{"num_hidden_layers": 8, "hidden_size": 640, "n_experts": 12, "experts_per_token": 2, "d_expert": 576, "d_shared_expert": 0, "hidden_act": "swiglu", "moe_layers": [0, 1, 2, 3, 4, 5, 6, 7], "router_score": "softmax", "normalize_top_k": true, "routed_scale": 1.5, "balance_loss": 0.000164, "balance_bias": true, "router_z_loss": 0.0001, "router_noise": 0.1, "init_std_router": 0.0263, "lr_router": 0.000535, "num_attention_heads": 10, "num_key_value_heads": 2, "head_dim": 64, "vocab_size": 32000, "norm": "rmsnorm", "norm_place": "pre", "norm_eps": 1e-06, "positions": "rope", "rope_theta": 10000.0, "rope_fraction": 1.0, "qk_norm": false, "attn_scale": 0.125, "tie_word_embeddings": true, "parallel_block": false, "init": "uniform", "init_std_qkv": 0.0221, "init_std_o": 0.00553, "init_std_up": 0.0221, "init_std_down": 0.00337, "optimizer": "soap_variant", "learning_rate": 0.00179, "beta1": 0.95, "beta2": 0.98, "weight_decay": 0.092, "lr_head": 0.00445, "max_grad_norm": 1.0, "warmup_steps": 200, "schedule": "wsd", "decay_fraction": 0.946, "decay_shape": "linear", "final_lr_fraction": 0.0, "batch_tokens": [65536, 131072, 196608], "max_seq_len": 1024, "doc_mask": true, "train_tokens": 625500000, "max_steps": 4802, "dataset": "wikipedia_en"}
Below are experts of layer 2 (counted from 0) of a mixture-of-experts language model. Rows are named router (the router's row for the expert), down (a neuron's output weights, with its number) and show model dimensions 480-559. Each number is 128 + 24 x the weight over its row's rms, rounded and kept within 0 to 255.
Before each expert's rows: "comes before" lists some tokens at least twice as common just after its tokens as in all text. This comes from a sample of Wikipedia text that the model never trained on. Tokens count by the router's weight.

# expert 10
comes before: " the", " a", " to", " in", " by", " be"
router [ 84 151 168 106 109  90 115 101  99 137 120  99 129 170 100 153 151 126 144 138 117  95  92 151 124  94 138 125 128 105 131 165 125  96 102 131 111 163 130 120 120 147 167 135 112 128 115 127 114 141 193 118 133 158 127 154 117 116 133 135 142 123  83  97 120 172 130 101  82  79 104 118 168 101  60 102 116 106 123 108]
down0 [184 106 112 124 163 109 143 133 117  95 135 117 142 105 189 142 157 154 160 139 143 144 154 137 115 156 115 128 113 144 130 127 125 162 148 108  89 144 114 102 153 139 135  93 112 135 142 157 122 151 122 117 131 148 104 124 117 139 117  96 131 103 133 110 177 162 128 121 125 114 151 153 108 108 144 163 112  65 128 153]
down1 [113 131 106 131 139  80 137 128 123 138 194 120 130  65 188 179 119 140 149 136  99 113 159 121 160 103 119 147 127 156 108 136 103 121 111 126 125 121 133 103  93 157 133 157 148 128 116 124  86  98  77 180 138 115 182 118 134 111  79 140 107 175 133 130 143 120 118 102 125 108 116  93 119 109 118 135 117 108  95 144]
down2 [101 115 107 136 102 114 110 134 119 141 133 109  89 124 131 139 101 160 116 150 130 118 108 135 170 181 141  74 110 120 156 147 116 111 153  95 143 104 122 124  97 108 130 128 115 109  82 178 108 147 144 116 149  67 122 139 120 100 116 125 107 140 109  95 121 142 156 119 102 129 142 107 152 111 153 129  98 178 140 145]
down3 [136 107 131 102 110 130 120 131 106 154  95 133 138 127 154 114 169 139 155 139 100  86 144 108 127 119 136 122 167 137 168 105 119 126 113 107 106 141 160 166 126 112 145 123 123 104 103 117  47 130 111 119 152 152 101 140 123 159 144 113 120 115 153  67 183 137 124 108 121 119 115 131 138 114 109 149 174 125 135 109]
down4 [149 146 155 119 132 118 149  92  87 118  97 110 100 136 122 131 131  82  87 123 155 141 158 167 153 111 111 156 106 110 119 139 164 170 112 142 108 120 128 129  89 136 161 123 116 156 141 118 198 135 145 108 116 138 115 153 134 142 108 173 102 163 104 117 110 102 106 113 196 156 135 104 106 132 121 137 138 124 128 144]
down5 [121 124 119 151 101 151 119  92 169  65 125 124  72 124 159 108  88 108  89 117 114 106 129 148 162 131 150 152  98 108 138 157 117 125 104 119 118 154 107 130 131 135 123 158  89 144 130 122 129  92 135  74 150 120 124 139 129 157 155 104  99 102 157 111 100 130 120 179 117 111 172 121  86 155 112 133 128 139 123 130]
down6 [134 117 154 112 138 152 173  95 154 139 149 118 102 140 121 130 113  85 120  94 148 140 135 131 123 109 130 124 137 123 144 143  95 145 162  90 138 130 131 138 130 174  86 148 136 135  99 138 125 149 161 123 134 167 153 118 133 143 136 127 122 134 111 121 121 126  94  90  92 164 109 135 127 107 153 106 133 126 118 129]
down7 [100 116 106 118 119 158 102 156  98 168 117 133 143 135 153 150 164 115 171 139 127 176 122 134 142 100 112  84 123 119 152 130 120 137 171 151 133 125 131 118  78 145 147 148 120 106 112  97  90  85 142 146 145 132 115 133 114 124 121 137 146 111 145 146 108 132 103 134 154 107 180 125 120  91 146 127 172 191 164 137]
down8 [117 154 111 148 143 125 136 143 117 127 108 152 116 167 114 121  95 110 104 127 120 137 154 123 156 134 127  79 151 133 112 113 107 165 150 143 148 127 128 141 111 136 162 134 144 156  93 125  92 149 114 114 157  84  98 138 110 139 157  93 167 124 106 140 138 122 142 163  88 155 149 122 137 120 115 125 154 115 170 127]
down9 [117 134  95 139 108  73 135 120 105 120 161 137 106 146 154 130 101 147 125  87 104 136 113 128  88 175 125  98 123 129  92 148 129 165 108 143 136 101 117 114 144 128 160 116 133 158 135 113 123 123 170 163 130 141 111 119 103 132 121 141 138 148 130 140 118 135 154 132 135 152 163 138 163 153 126 121 106 122 123 111]
down10 [122 121 151 122 148 115 121 158 143  74 157 166 155 156 139  88 152 165 151 122 152 129 172 158 157  88 117 112 137 118 120 152 164 163 141  98 155  83 119 138 155 154 128 141 124  85  77 111 143 143 110 125 155 101 149 125 102 119 111 112 151 114 119 127 115 159 122 121 128 107 121 125 122 145  73 146 149 124 112 149]
down11 [ 99 165 179 133 113 135 135 102  99 163 134 147 105 155 104 104 151 132 113 173  77 130 134 106 201 155 165 128 107 163  98 129 122 101 159 150 119 143 142 167 140 146 161  97 135 176 149 124 132 143 122 124 162 135 124 139 128 121 152 132 137 105 153 167 188 114 110 133 136 131 115 134 117 105 130 159 130 125  87 127]
down12 [150 149 123 129  99 127 135 163 130 105 140 117  99 139 122 144 155 153 123 105 122  97 139 151  99 121 124 120 135 140 142 170 124 116 109 108 146 128 142 128 155  92  86 123 106 118 150 151 121 133 132 136 170 137  93 115 104 115 103 110 125 131 116 117 126 136 103 146 176 111 150 131 130 121 134 121 135 121 141 143]
down13 [142 134  96 171 130  97 171 131 110 115 121 137 148 112 128 127 137  95 143 128 121 124  91 131 127 116 127 148 101 170 120 135 139 108 140  95 148 103 150  94 124 146  77 159 182 153 110 111  89 129 156 115 128 113 121 114 161 146 139 121 172 111 174 143 137 123 156 149 112 106 122 127 103 112 127 114 135  99 149  78]
down14 [149 130 124 145 172 106 123 155 154  64 126 167 159 126 117 140 142 135 115 118 203 164 172 136 117 130 107 140 102  74 144 111 144 134 135 161 133 139 119 154 136 137 117  69  80 114 138 117  96 129  91 105 187 113 141 146 139 134 158 123 118 118 133 162  93 156 131 142 142 120 132 136  75 121 171 166 107 119 125 162]
down15 [ 72 124 123  99 145 157 116 149 122 139 103  99 113 141 113 128  78 144  68 134 103 122 107 133 130  77 144 127 121  99 123 120  96 139 100 121 114 174 113 127 138 108 171 159 113 175 140 128 160  79 118 148 137 101 103 127 163 100 130 125 157 143 154 140 104 152  99 105 162 143 137 139 150 153 139 161  85 111  90 129]
down16 [138 140 130  93 138 111 127 123 150 107 150 110 159 116 127  86 129 121 114 102 136 106 138 159 125 156 134 128 106 114 128 142  89 109 101 127 132 163 153 181 143 129 171 109 120 114 106  88 135 136 172 135 126  96 135  86 114 122 125 115  97 149  86  91 131 114 150 151 130 105 118 113 121 144 153 183 107 116 103 109]
down17 [116 153 131 188 124  95  91 115 145 103 114 129 155 143 117 158 104 161 141  88 155 135 157 126 131 127 116 156 164 115 157 106 130 118 126 108 137 151 124 125 131 110 142 128 116 127 112 111 127 145 127 175 136 178 105 136 147  90 133 135 147 155 115 110 145 121 118 125 160 118 157 148 143 134 162 165 136 144 171 127]
down18 [122 131 129 143 124 139 161 162 109 163 119 126 135  88 140 115 120 102 123 110 150 153 168  91 155 181 151 161 125 126 168 124  99 133 132 121  81 152 135 181 116 128 111 125 135 137 141 132 155 132 114 105 107 166 136 128  88 133 135  82 145 135 149 166 112 159 170 160 149 164 143 136 138 134  97 131 134 142 120 116]
down19 [137 115 133 135 145  94 126  84 131 137 168 111 167 137 139 134 142 100 117 137 158  87 161 118 119 152 143 124  97 111 144 179 113 118 108 178 159 154 107 108 146  71 105 133  80  99 111 150 130 159 122  97 129 122 137 182  91 152 137 165 154  87 124 144 108 108 160 112 136 136 127  71  69 137 165  70 146 137 155 150]
down20 [176  95  78 133 112 115 155 154  95 120 118  98 127 139 142 132 195 122 172 100 130 115 140  88 171 149 121 133 125 136 162 142  92 118 124 110  95 124 131 115 141 133  91 136 125 176 132  96 117 129 159 123  68 148  87 138 108  85 143 155 148 167 178 140 141 116 164 109  56 117 166 127 140 111 134  82 141 140 127 133]
down21 [103 122 165 164 131 101 114 160 151 192 127 122 161  84 167 138 153  96 136  78 120 135 165 139 132 150 110 104 155 142 121 135 118 116 120 107 127 101 100 144 127 135 116 152 130 142 101  73  90  90 113  86 136 146 142 115 139 136  95 108 176 109 148 115 167  92 104 136  98 108 169 135 125 131 133 145 155 105 161 148]
down22 [149 157 116 147 103  99 109 119 121 211 169 105 141 137 133 148 120 137 103  97  55 120 144 125 152 152 139 112 123  96 126 151 113 112 148  88  91 129 142 153 116 162 129 131 154 124 105 156 127 123 126 165 123 153 174 173 140 105 133 131 141 150 135 124 123 143 178 139 100 118 181 104  83 145 109 122 176 114 179 172]
down23 [112  83 135 132 117 106 100 169 110 128 136 146 135 143 151 118 134 112 174 114 120 129 151 124 173 120  89 150 127 135 109 135 101 155 100 113 101 110 126 124 141 137 142  79 122 110 137 184 115 107 112 130 118 128 120 135 126 111 136 117 169 109 140 129 152 175 122 149 133 174 161 120 165 130 101 143 140  99 105 101]
down24 [113  96 136  96  75 167 129 134 127 112 121 110 101 143 131 150 136 118 103 150 110  99 126 136 121  70  84 143 140 122 126 121 119  91 124 144 144 140  84  88 129 124 140  97 129 165 126 125 119 118 116 108 155 144 155  99  76 140 140 132 134 137 179 122 118 124  97 153 134 144 102 110 129 113 110 144 125 147 123 163]
down25 [ 93 159 121 100  68 109 152 121  70  93 154  99 139 119 168 136 128 157 148 137 106 128 123 107  96 107 145 105 142 130  93 127 108 126  98  95 127 118  88 153 110 105 107 177 160 117 143  98  92 145 187 111 160  78 128 133 140 192 132 130 117 121 116  83 169 186 115  88 101 129 138 123 122 163 114 169 144  91 157 143]
down26 [154 130 113 131 128 110 115 123 128 136 103 137  93  80 132 123 129 150 147 120 102 155 142 124 118 115 155 142 127 105 107 126 138  84 102 141 166 111  78 148 127 152 121 136 170 116 100 131 173 110 127  82 140 155 135 156 143 161 153 131  81  94 135 151 176 182  99 117 147 117 151 134 119 165 125 132 118 147 149 126]
down27 [167 120 129 131 129 142 130  94 125  70 106 167 121  61 172 167 121 111 115 150 127 178 148  78  82 135 124 118 129 142 112 139 141 142 119 131  93 131 160 134 140 107 150  81 164 122 120 148 131 135 116 120 175 125 114 164 156 109 143 162 107 147 174 119 146 137 113 189 121 154 133 112 163 180 116 111 148  82 125 179]
down28 [110 148 134 187  99  87 114 127 128 154 155 126 112 174 135  78 153 101 143  99 106 123  92 131 114 155 155 150 102 161 123 118 102 159 120 108 144 140 115 115 170 113 168 108 135 156 103 138 188 145 127 166 136 134 137 101 122 145 121 123 129 116 130 107 134 110 140 151 133 154 110 108 132 122 121 125 107 135 140 136]
down29 [140 118 136 147 156  65 120 120 158 149  84 130 110  84 143 123 157  86 132 116 185 143 146 133 168 135 153 129 150 103 124 179 169  95  87 139 107  99 149 132 111 153 134 117 126 137 107 114 146 115 118 120 108 127 122 131 134 141 157 151  86 147 144 135 136 135 172 153 150 117 137 102 133 150 133 168 113  80 114 144]
down30 [135 158  95 179 112 134 165 145 151  73 130 130 130 112 126 169 105 160 141 160 114 112 116 122 136  94 111 165 120 106 114 126  77 159 108 130 106 152 137 140 156 167 116 120 155 107 151  86 130 170 110  90 108 125 115 121 128 106 133 138 140 143 103 122 161 168 117 120 137 118 151 156 111 147  96 109 115 143 146 172]
down31 [111 145 123 157  97 122 117 135 121 207 140 108  94 114 143 137  88 126 139  96 109 149 150 146 167 127 115 103 107 141 126 134 151 143 140 129 116 165 113 134 100  85 130 115 133 143 153 147 140 134 136 115 112 132 127 149 123 153 124 141 156 125 100 107 114 133 149 112 146 112 156 139  99 120 119 104 120 122 140 119]
down32 [149 115 116 110 107 157 166 137 118 180 138 130 145 118  98 123 154  89 100 147 138 128 105 150 124 132  86 125 133 151 109 160 137 116 150 111 160 136  96 126 128 140  93 154 143 183 146 131 100  83  87 126  47 139 131 121 142 104 105 115 158 159 127 159 129  99 190 160 121 140 141 109 122 147 102 132 116 126 138  79]
down33 [172 140 161 137 116 151 138  94 112 181 144  86 122  98 127 103 147 155 144 110 136 138 177 165 117 110 195 139 108 155 121 149 144 110 150 158 116 141 161  97 126 110 127 145 136 147 137 112 198 132 122 122 126 139 101 100 140 165 100 132 141 105 137 130 125 125  84  83 141 104 165 129 128  98 181 145 113 169 135 113]
down34 [136 128 124 105 121 122 149 140 134 144 144 116 139 130 162 107 111 122 152 101 187 122 124 112  85 132 149 133 148 144 143 137 164 129 135 200  98 110 136 121 120 103 100 126 135 116 125 122 127  90 113 114 177 148  91 164 161 139 120 148 121 142  91 179 166  86 130 104 143 108 137 125 140 130 118 159 129 177  90 131]
down35 [154 136 133 185 142 117  83  66 154 174 117  94 147 157 152 112 159 118 151 103 144 185 150 127 157 141 105 157 106 143  82 129 153 109 112 110 162 100 125 105 145 115 173 118 119 131  86 167 124 123  77 149 140 111 118 173 152 117  96 168 105 119 106 111 138 168 124 148  99 136 110 105 119 127 136 153 146 111 109 128]
down36 [131 129  92 121 116  83 123 175 147 101 154 107 116 124 146 144 123 115 103 135 146 110 141 141 136 147 115 124  71 122 176 126 137 137 129  83 106 132 146 104  99 153 109 127 155 125 142 137 114 157 132 109 118 124 100 102 172  71 144  86 166 137 141 123 143 117 104 103 108 131 143 158 131 113 151  74 114 119 144 135]
down37 [ 95 156  93 128 161 119 129 119 117  97 102  86 110 140 139 164 119 140  93 150 120 117 201 136 153 117 156  90 163 117 122 125 158 127 130 171  72 179 167 102 163 161 157 143 112 158 137 118 148 107  90  93  94 135 123 127 103 118 149 110  84 119 113  92 139  99 152  79 159 127 129 136 120 154  88 162 162 128 102 116]